Below are experts of layer 2 (counted from 0) of a mixture-of-experts language model. Rows are named router (the router's row for the expert), down (a neuron's output weights, with its number) and show model dimensions 0-223. Each number is 500 + 25 x the weight over its row's rms, rounded and kept within 0 to 999. Numbers have three digits each.
After each expert's rows: a language model's description of what the expert responds to. This comes from a sample of Wikipedia text that the model never trained on.

# expert 7
router:491485491525484524504520523504517487488494504561492492530479478490490532501472479523441492506523512530475456518519458547507500514517485504472501496511519495469504527482480523519496513464529488475533459524467493532509473455540473526468488538471531517465533491482532494522515492492483455539471548506491489504531483477457471516488483484459473470483490539518516463530445530524457492462534503537479497484506522474518498532525475506523528484456525542494512494482488508496532482491458466523514488529539515532492463533530490459466480527449506455526521510488480530530491475470481525515484469514482465555488476481470491486510500491506513518491538498519518481532491520449529518482501
down0:485544467499533501525468516545512513517478522462489464485503497454517515488491501502497499465518531534500564489509490495519466485465528473473516534526507443481485490553497516456458479515485512505521503527470529504469503497496508462516480453511483465518529482556527537480445516515512492495500555525506511494553459532492501508528483521522479504513518527485452501511475513528517480493500516522537474446468519447511448505518490492461514563505471547477479547499522466491526512489516488543495485463477519477494500509492460504497520478515512515499528507514500508499497493525494501488458474494506512494495530545522474470452487457485555503500497492500506519538493530530501511478501
Place and direction words

# expert 14
router:479476502519507518491507506528517508480488518537485507516503498493516531516494490490485534538517512540490471508522475528507519509500496499469523470520521498472515517501470532511493535463535499480541477538474477541532467460558464522465490543471523537478513517507534505525511491503493457534480536506486475515541458474471481531470532482469465474507494546502505487484455524504452508455524505539496476487531533462552489464514451519526525494468550546519508509489505500500544472472465466539524501528526500536471500523529512461463467500456509472516520529500472507527472469467471527516470479518471467514501472484491492473489499487487498490480538522511502487520466506462529527484504
down0:493467490476450472518496484543540526516495537497497515511483515515501492465489520500510513536473474500477512525511506547506510495514482560498523490479484475469498521499485525534502521509517462485474508517500529484510514436497544521507507429481455500512503501502502452518461479533524479497508501463536516503497522497504516496482501514484521496473501505498495513521504558486463496502554433531497519525497483473479449500479494505469506478510477444488524475544551487494488543481522507491536471535507501529473482505513536474532511451497465528502482486517528487523517530554491525498467526487508505473514448535536519487528493489491453512462492498492505507467424519473519489534513
Line start after headings

# expert 12
router:468488503519493521483504504531516502482486517535475516533495495506513540505460477491479534534525499544481474507525454529498522516523492495474516476513514492464516521498460524508494534465531497480538467533469474537530472465549470537471488540465522536472500513524524500532504489496497455525492535509486468512533483472458478539473530483453459460490488546503500478487473507517455513461526493554507484478518535461551480490512467521525535489471539539515505516486506508510546479479465471526526500514506508540455500532527513467468470497463506475523522531517473503518477464470475526517469484518471468522492475495483508483505516473488491492483528508514510488517470495473551526494501
down1:568465508471473522494487520521468514479475485517481501537494484525485553495501484501519516517498442517513512526488502498502546479484474428525515484527472507500511478496504461500508511510443517486435534497505511497495458524501488525501486495451514479499520498523533506491502517535491522462565477556475503532473536479520512486458531502507527494493501504506496473520467509506495489529496498547533504486515481492530496504473492516506476497499496447511540505443482516442472502480522465493524472492492529494541488489503477510521494490524469465516493506486524508522457499538520487461454514442505523501524501457518462530548495468500507518510487530540469483497495530541479534507461
LaTeX and title nouns

# expert 9
router:470486489517509519485503507529511513484487525536484503528499490508506538519474478496469527527519508539480471511525463532500519502498483499480507477521505497472517507493478530508492531455532507472544478538473479534530469467545467528460503543467520538475524519508539511528496494491502461532472539520479470507536476461464485528475519484457461479516495546503501485485461517516458506457530490533516484468528541467539475487506470522533523486469543543517507517490508500489548477462457462537531509529531499537475481530528512463472480506462506476523525532504470508528476473466477524531461470498464456524489480478491498483491511486487496501485534515511498477510470489467541525497505
down0:458545525485466500493525503510476486494488460507510527498490483470468482463471467459475460506474522541491518509492495531524484483484534484486493534468493480479506451548476479490513571517511541513511541537490508502516465456512510516509500526449521548470555476502500505475523497505491473509535504486485481533500500495489525481526527495513448494495535461501452494517487506505528483503480527503505484527492503477506504482517493469478525497518490504468472475527528495553516568543496481522503482540483504528451483541502476508513550518529494527495476509498532529522477497553512507537494498500490454471469469529533514460509505457510520530480535505502487511531464453526509506488471
Mid-sentence prose pieces

# expert 2
router:453462505523510510468462533514532478472514528543480549485463484486497533539492502493492514548542494554446464487522490497471483492479519507475520498533514486408512526505471480516503552461526501486544499511459475516506466475515514499478505540502509489504494516499507509524503483487480460546472505493452490496550451474510518516509487507498441493507484533521528520488521526529435502464523504530528496482496525476523474514511511517519505513491518517519524493518520514488532475458454510536498520554488504553476508522503464498501497477483500491515542479492502480549477475465515501535490501502462479508531489488475486490496499481468462525500526525476487504525491489491543502482501
down3:511513493495492498526501498470472501487510509480513521507477485506515514523514450494508487503492479493542491454457506504502477531519505476482483472501521467456495490503465505524511487469500514511492505518462500516477472504507473499488459552436505478521539534481504503502514481517516493521528487481551535543455493456466502485498529552489457501451444492532525486493483557505472531503505500461489502462482505507494509484474515512547505505458520504515526489486538505506511531487443488501480543519508484488526491466486479481546505506493512469526482541539535475478445495473534459502508522492527496503489564518544470554544492486498473523509500463525523535492502542504536489545467
Abstract common nouns

# expert 0
router:450497483519477516550506483515491507515481509531463504523488503497518521502481467494455518488520507532525454503541486536519557532474514483534511474496524533491489485477508481502503512487509501505535455521457478530511484486530503515493537550457510554491522529512546519538475498492481483534504539507488487501515486476466447522485487493471531478489515527523471514518485498498470509479541526515522522507520510456540463491482487504516480504496493539527486473515509528516539439521500472527515481510518507532478455516505507446435468499487504492549503517499513517502495462480450499456477476480492496539489440486482496524482522509495511498500572484500509487462457518498542513507526
down3:491506477512531509480482560525490483490487495503523471510490507532496523469509516485559478426526473493523537499472491509464490481444464492492498447483517532487524505510461475519518494496504472513477525495483497503491481493494507502492464525492531465475538439531490505456532526525537478489505493496507489473506538518521436499514483503485504504498513457493509503508462458469509485489454511495501520479522433540521529494490544515512520500495482499495479481453488473518471541531526523504512483471488525495510494527435509500498496510501552501531507503488480477515490504528513462492517528533485549527538500521568498539514500506540536490492475506568473476516497495472470508525476
Prepositions after verbs

# expert 10
router:471481496527507519496507503523518500480489525538485513530498500497511542512473486479472526534526508542473469502532463537495524508482486493479515476525512503467515523497481526508495534455530510468540476539479479532528470466546468522468497545470527530469531515515533505530494487499504465533486545517480474505532471473463480528475525486457463473521504547503507479483459536518457512462535486533508481468531539466538491482511471520531523489463544546514506504500517497491545482470462473527528492526529501531467493532523517464469466495460506476531527534502480506524484462468478521518466478498466462524515479482493503483494510479491495508485540516514499484514481486460539528493497
down0:537518507521535512466501510504511441513476465538504519478502506480469502476508497519482484480502512448521458515509454508510511533525480486491529458511520517542506521488541535457473483462502528461486485541519474545497510536508521517513520510533508544468470522508486502492495514507448520490518519540524496461436490505482510494491469511495518506517543534534474492499487472494462498474489546506462509515487521506508484502481481497512457527516519420491492466489523514485485519492457523472514488469473484465512485483454487547496498505520501498522510535497495510483482548484509478541522538530496490475480503494518491484502493485476433489510547453519540471525544502552491514515478
Name and word endings

# expert 1
router:486484493543478520491467500540516515526474512523471498505517497521491544478486458509466516526499515501477497495502480522493521501520539516505485456480476495491490540492522502461503512473526529483547487529515515543512486494538492530490542564482529532462500472494511485504514467493504467522513543503461494495529501464440523538497492522477500449505504514482496482498478530483468540468543505537477540457506519478518491496517438498504526466493508506507529539511534506484513481471462467536528508513507475542504475529513509494475457494511505505545492514486476483528486488455486490475462491479508478500475466495458452449463519506527490496500515512511565496506484539509554507554481
down1:512504512526488580527519480470480524515436501470505488513511507484491505520486498513507469520503508509484494538535501480482471473499513504498466550478531539468476473515487467511495525474520531487500446472487476528505542501509477474495475456528488486521541539500538481483501442551517503520497436509563487497517483513473520479450522478521467477508467518518507481489506507484505511511509519470525550430480459501524501508487495481486517479519533489521505465532495533493469474480467484478479493511517519476503529467542505501489491504532478528514485513494519516515514519512514483554518486471506473522482557475475531522536506467498439537523493508487519496496522517513490451490476
Field and cell separators

# expert 3
router:462488485519512512484508514525514507480485519536473505525511491508506535506468477489471528529520508533491476494531467531510523501513488501470511475529518496465514514494474527513493532460530510471539475541475484534521468463545472526453503551470520541475523517512535503534500489500507465539483535519486477511531473471466469529472518489464462472511491547511500489489457519520455518456528497529501486470531535464542485479508467527532522487462543543513496513491513497485538475471462462532531500521527502543473493532524517456463474491456509478524534528495474507528473473465479524525466471509469460516497474483485506482502510487488489507485537523507501485515487488458537526495499
down1:458501462543461475529532513454491477512516494486503510493499498527478486497532478507494485481501491495502481476508503537532501532494535474517498475498531451488459482516490498491495526506519540509525535499452504523479514503473536485511501487485488495512475487522492512505479492491497450499520496487495486471514505497522480512483510493515504491549490548509475541524554509497504469507522540552553492505498524464532486497511448517471501518491458511445480497492503524494509466548508502455536507516475515499484494550493504492437552521469490459511538524455533496510482477503497489555528549462548494532500480476543474553500528517445525503500522533517509463485460454499495469520494
Commas, conjunctions, headings

# expert 18
router:475498477526507509481505500533520510484489518537477514525496498497499538509463476487459522536516508535483469504529452528501521514510484497479521495516515483467518521501469522517500531460534506468540466539477483530528472466541470525466502541468528534478515516508536514529506488492505472525479536523479469510531476466466473528487522487460460478510504544509503480494453526519453499471526491549506477471530544464536482491521470526523523484455539541516509515485506497499543480470463471527523494529526499542461492535528510460466459493455507481514523527502472505527473465468483526524468481497468457524485478481490501480497510476495483498483535515497498484506467489461542523493495
down0:537527448468486498507490468478521520532481464513471530483554490533527540489506525496512468485517478463552558496451476525475506532514481549500494458471471531543509478495504473491527492485464517498546523462536508500512487538496441533512471494520495549436507507519485481481478479493481503505473460499486490512499534507505467491524514451502498515487503506478478559495477476502470512523456492518518484476503469489504445472485508481490502487506486510529516497502501511470518490549496441494486495488514499537507508484522532544533467523469519511480496490502548455507486464544512506543503512483521521486501527520499513460495510477530525518542470509482516480483502515536492515539506
Infobox field words

# expert 16
router:470476488524493515488500498525511490479489515539485507526488482498505536517469479488468528532515503534486469502527466536505520506495482504474510485524519495467515523494474524508491535456532503473536470537473477534531472466540466523460489543459525535482527510521537504531506479494502462535486536514481470510532473473464471532477510491457461476516515546504500482489456525517459500462526485540502469468520540467543480470517473527522529484466544544510510510488509497495541482471460464528527494527532499536469494525521512462466473496457509472530525527497474497525470457464477523521466481485465451520494476484486503477490506478500496505483535518499504485512476486465533523497505
down0:461518506474473480536498515488498530471495483490509522482519510461496513530481490486502489505556460515494556539536475468511454494497469514529516559496441487518467552490481507559524501505498525478474494453517457463498504509489481476486495552470527509477527529514455492501514539503482516510497503543484473499467504486500512499525472548497475534496525508495500513493511501517478472526497498533490516476500500447448480481450492533486534517506469451453502489493550440505462465522486520521507481537489503492475486520477510518521509511478508555476520505512522527512509516508508470538557502486505540500546475494498513500454515485510513525486503492466494471521514511498494509519557
List dashes, table rows

# expert 19
router:473488482515503511479501506525512508477493517537475510531503482498501535510468483492470528533518508535479467499531466537502525507489480503471516483519514491470527520499486527511497535460531509476537471539476470541529475469537464523469501544466524533477516513518536504528501484495502464533479540517476472510533469469468477529486525484460459478529505545501507474475458519513457502461532489537508479476533537466542480475521468525532520488461544545515499512487506489502543473469458464528520501531523502535468497532523516461466470499465508477521526532495473506526477472465484528520462471502468455526489477480491503485503504489504500489484537514499501486521477490451540526503503
down3:513496537455502502488499477491506480515477519489510474487452475533505499497482508485504484492519538542490503543507495488438491523537508538477539497521498509509545538504508485503494504520479475513503479502465535493480513516490506478519566522467487499476518505507455525520498514537463492513542505472478481515505509466535473532535546474505435461521510431463561513506478507522470465490522474498504458489489526544501467511516473498491560480506489513528485505498528513515514493473522510519503527491520484453520494494508522483502489475478507460490551493458500482513477514494494536468501535484534532494535470476452506478505476556463511516497494500479501497458504504481479491424472
Headings, years, endings

# expert 15
router:477490489518492507491496509528513500476484522542469501527493523498509542507467486485478523542512500544495472496532459541521516507510484491482525484522525493470507512493478529505499531454540508475547483539479466535517469465528472523470489542468516530469521524500522505554503484493511463552490532523481466513533472459453481540487513487450466469505494550517507486498473508510460520452522488562504489487517527471536484497514486510528516496466543546509512509505512498495543477477456473536525491531535522534480494518522516476464472487459510478520535529524474501534476466467475527512460488502481457530504473483494496489496507481498493493482539509504510495521461509471538534503510
down0:507485529520513535516483500518474472506486499507518457470492487486534496503497482531557478532476499519440499466524491489459545527533475506513512451470501491468535469488522493500465528528483518511461506499522508529517474518500494517485446529468505474500491488518502546501526481514504510516449498464498489501481509502456490466474469516530499516464512486474490526454476484474509463498525479451560453542507486516513480528507445514531484499505471511454475504479524484490543500475520495485491540503471520522526495516521521497515507500508512470492531540551517507535454542450482494456539489521498502514527457460516479494518518485458523507520535481501558523509504470512528492499476
Units and short fragments

# expert 6
router:481489482521496517483496508531523500484489524539473509536495478515524544519470483500468533532523512530480471498525464532504520503502491509472527473516531480468520521504477532506495535461532510476541475538476475536528473466536467523467504549471519538479538512513535508535509490498508467536481538519479471515531476464466484530485527486461465479515501543507511478494458522515456512464530490539512478473524541466540485488514467520527513496463544543524500529495503510497547476466464474527529504527526497540472492533522510462465473495460507474524523532500471514528475469475478536530458473498472464523493480493501500478498510483494491506487539518513499478510477497475536531495507
down1:448442493489499472502471474511497523499510461497502510482482477532518500470495477539500499511491440488530488451477462527481500537487523509491533497454495506530445491508518519488525527496492458546490511477520500504510462536499497501509495551518450513532496545461496503505511484513468506489528510494554456497518500524509532524554458529459496521492499521519454479531464514494496501497499516534519471510498479509471444512498522500478509509522488491497533524466513536486505544516515471511529475501484498498500512485492479510446488511489508506512500533549501523518475458521524473509442477480480506515471523452471533517502482531468556548479461540514517453492504505514497458488511
Closing punctuation, headings

# expert 5
router:467488487512527505478520524526475488462527507524488485538504486465513517496485512526471502554539536543473471513539474530515503522513508512480506509499493498484521540488442523515499539482503539475529458529510494505521489443523434554485493519474516524465542504502527476514496499488517463514495533537495505519514500485481497532467505517470470505537513555460488501499473484517470465463486491523478500478514528469533532515493498517533518478475552546525450499476535499516512500502442483532511482503508496523504500502524529506486436487461507491512486518494483502536512500451477498480458444498470456525502474517493499499489497509497493471482524542476512481545483485485521557506492
down3:550484482498527531511443478511465484494528499519555573527509494516482497484469461471500514492519515515470488471481531544492512508502507470503472522506512482584469455530505484531489501488529442492453502498505545555503496494498507501501510510520480509501510509493516499487499447545494507517493507515489514469497480507495500505483512475500465532493478507470500509518488453493483477485510520478481479505463510482473498513495532516478517480476484548473466460485547489490535507471522479499544474507541460496510524489526510502501441472494488479517505475491502536473556502498453492513495488512478489526519540423511502509520488464507561515490507496510522519554501497509475470456528
Section heading markers

# expert 8
router:474488484525498502488510506523513498483491521544474512537499492500511538509471486492470526530516510533490466498529458536510518507484489495468524482521523489463515519494476526513496532455532509463536476538476474533529472465538471532470503546469530535478533513517531495529496488501506464533480539516475478512530475470469483537478526485460457468518507548503508479492452519515455504462527493539507483473527539465539485476521468530531529491466541541511504508492513507497542476463460462525524496528525500540468490527525514466469469488465507476531523531505469505526472472467480528512466472499467459518488475480485507483493506478501495503483533516500499485517474499452538519500497
down0:511474536544511500511505480501516524448487507525489488525514498498497527498520533440499514512513462516489511506488540496487485519497501478512514489515476484526497500541472514519501471485487533508491526490472540517490536527469522526500487506483452492484517555503512508521498470471475483510495496522507500466500481490534472502545479495501497504491454512543483516494439567472512483461492503494476478509456463559451508491482441479529517523500502485506535518483497551525481530469509523473484533517524528471478494505537500516483537539451519510533460505457520464512510479507524474506495520529503505496514530489491527415520480510495539444477536492484470501531449484484511480469485
Election tables, list pieces

# expert 23
router:491478477503481488527471486534489483494531513550506521539523491491484512502491510500484514557493505517508482509519471561528522507511486511495500487493481512508536500521483542495502532500503486486553463533468523536521453407524465514470490505481546527471500478507539477539512490503531468514520524497487496507502480484442509530496509471479466493498508547501489493495480482499476474475539522526483498481509503451518489511507495499517523474421559535500493509521528508490511504497458485507543478497531492532505507525530518475473465474466505470530522526529462537533496489456484525488466491489479478563504465492510469480475477496481501501485532496509533451513479517527537524520519
down0:475493528515507476500491509511490452497507509457504474494549506504521467494475544526487507528501495534475446490485494520451519490514518507519492467521466478475515482448462561429475532507500516491484503514526519479508547558522467548496526502475485470497479494491496485480500556526467466520484481497499541474526475499487421498500464486480501480549515502524518493494505499532537496477493496518482463482483515480506540514549477469496506491504479506470470538496548485488529518490505540496529541498463487531496513527527509509521495478515496481464490485486446503471543488486493490541517498537470516531486513472535528554493500498493535520528512502512491494492464479517521482454503
Row-start pipes and initials

# expert 4
router:479486485528504511484499502523527503484484526536481510526497478496503537511466484489463531530524505537486468501532463538508519504504491496466517479517511492464515521493474529502492533460531499474537468541475482533529467466538470528466503544463524532472529519519538502533496483493504467533492534521471469507533477470462472533488523485456462473509497548500511480490454515518461505463528491540506479470526534466543482470517475519526531491468543546518517512497508494495541477473461465528526503526527506538465499532529515463467470499463507477522527535504476505527479463469474527514464477500471460526500478481492501478491510483487492506485535516503502481515475497461539528493494
down7:509487511465506467545494500486505479494478541465475511474479489476531495474485446546513541487537459532486464530486503484522528476495466482490537540515497513558502505508510476518488531497487501489485471481506509511497437488485493485498510475507525526492509516537513475511529520529508475532498464519496548506498465510482493476513465474494448470508548515537512468530490480490456450472494509527503507531539513444498524500460520475496462516497539523501522508491513522533467562535506481502468438525494490461503506529521509489470509531523494499444546485466511465486537475505504491470511484509470470485524519515501515509508523488513524498515518477507438515478555522487499469501522
Function words, verbs

# expert 21
router:469506514539497505515533516512500484501466521537496497514464474499526509505482494530446500527515540528496514493529492521481524550497513467542520523498488516420494487494446491486514499443516480480528456500490494524504518479524479538489517510492488497475534498480550520536501506488505452542472503523458495521517461482485494526479491527480487497487524543512516486529500527511492495441536469530477488492509534470515490515540465492493494479484507524483507475516516494506517452507482499517549494517507525527478464501502478472462486508498509464524545507485478527536478496505493533480497451504452489566497458472455468507512552530496525495488585498510476487525524502494520518516495
down3:462482483467495514488515486531516506529498478470517518494481505493467538515489511486507490522541510499491473500508477525517534489510536465481500488486481490471536507525545489477504524487528460474473543524456458538480482466508505522491524519513521481527487515503509467505551508510508511490479507556563481529476501536508487530506494467510571498484534486449467524505489468512467500493524488481522453478503524518540492493499511495492484517528470543549475479434503449545487465536521514518482484525488517459497483522494489510456497550501475484520518478469485465483452499532488502447449484529503516482532469496477515513497509503468541500514465489523485503453534486526501520482482
Past participle endings

# expert 20
router:475488477522507540486509511520519499482488521534474519535501489488504535511468485493468531537518503532485472498531461534502518510497489501479520485521514496467519525504477528508493532456528505487538474537478467534524473464546475532461496545473523531466532510520538506530496478505505466536481536513479468510536477464466478527480531492457461475518505547503506473482461518513460512459531487542507473474530538465545488482515478518530527484464543543517512517490511495500538472462463467529523496530529499534468495532523517463470471499467507476520529531510473513528482461468476519523464473493468461524498482479490505491503506483491496510483537520512504481511478497471540528500501
down1:491492499480476509493516496526546523534511531500510490494521508501498492549518529531471544525473488491543488467484519471505526499499517544523527491491474488538528496445510467529494458490490501493512498488529498505510421456504510491473472512504492459496512509537474530480487516495488486499517537485492497514453515497468507509509546512499510516510476517495503473501477518527500531519499525515530497486505472480475464508482458498485455501481510467493513544550504441550494507487501502475493438516506519544479491476510459503487543526510535436466487504501530531502506517456529514500540491522463466492516486543477494501471535472521500502451518464455484514473515470549443514539491
Line after title, articles

# expert 17
router:467487482524497532487500503526521503482490521540490513527503500506505538517471479493468522533521507535480466499531470529502527507494487493473519485525519490465515513500467530501493534456534506475540474541476478537529473466543467524460488545466530534481533509515530504530497486492499465533481539506478461510530473470462473526482516487460460473512499546500502478493460525510457513460528496539508474466526536470542485487519471516525525478462546543508517515489507499500540475479467468526522494535520499541465486529524511461461467490460506472525524532497476506529469468466475525516466472493469457525503478481486495485496512492484495502482535517512507481510473498465541524491502
down0:495486527526505506546494463528499523486493540489501489503509494489510445488490453517487489500488469506532543464496481508523502488532519473528493478501508494466481481471500496451527534478506507506549513484456502497505497455506513471479551492477513488472485475477528509490454520572493494533492517527478511477519491491511515464509459480473458523535511513506510470545528486530495512462555548523455523437510441500520485506500490504476500517509487520505498484507515499512474511497533522488476447497485516544486500489507456466520511487452498522515493495510499493532519467496482466520489499481507474499513498479509500494511552456524488562515549464515544496521540526558517496553490
Numbers, species, tables

# expert 11
router:467486484501498485478519495525520513488497519536506507519531502503530536510489483507463522513511478507522468510546489528524552509476495505470536472497510492474495540525463539528501525457523474475527476526515465536537466468553467535474478520444518534465494492499517520527500483495506481538514530521488478506528498501499469551480521463450477478495495536511494477488473482528463507472519511530496499465533524470511485490511474528524471509481533508522516490509486491476530458479483456523525517508557540525490430503514515448474448481467495495531507538528466518524474474481516521504465480458480491508486487497461477511519510528500500518492542521504506488507456502481531538531478
down3:484509501519508537499501481472457507492524513482525528497494504529531516475495519513492496535506511481522490518535501522550488546475483505534437473484499484499479518442535502495505508545505528491512532500474430459482535530504498513501514511495484561529465469530513503533460516475472498519518521545462529530506490523480509503511520549478512510498464511453478509513516488512495550540476484469461548482510485463461506496495477472483530481552483508504514523514488484458515500453499495484514465481504531468487529498438490466497465504484517459507514477552521486545524511486530510446532473480487471497459493451491495513495537497499482492516481522469493469499474517513510497467502
Copula and auxiliary verbs

# expert 22
router:501519480495490505498494531543545476512511529533510492530506497473518507521486468498491530497508517513498491521517481522482550501475499491487537482531524457494569513516479499507508503466512521482527487545481483557526435480533490530477515551468529514490520516513516522511516476516536480519475526505503477499525507506482509531469520463492476464520501540497490467489485488494458496418525480516514479506534513498550503502490449521518499483468541538522491489497499518474546499494475472505514490530522465493486505551507512476490469505454505512506548546501437495499499454484471541499445501506479483499506504489515488491491484487523524500500535497551505472488467457483543560480481
down4:463494511520461491495501544527462495476523511468502508516490514521489474479431511549488455505515499486465476535521465539522494525502506555524468517486526514540466485430490477469532507528529490494535537509468458490516508539492513506488509516511486520493490474540540482493509477538500513486502469481490519537475505497481490456523463544470521513490495446507508515510507488557492514518489543498489535487484518521524520498535492502531491515509487484506472462497506497534475493500521498496496498534513506489461510514473476546504513496470506476487485442488500507507441497498509513470472497435493535472471511506471538498441498486483506563514501524492467489563508494512476461520481
Line breaks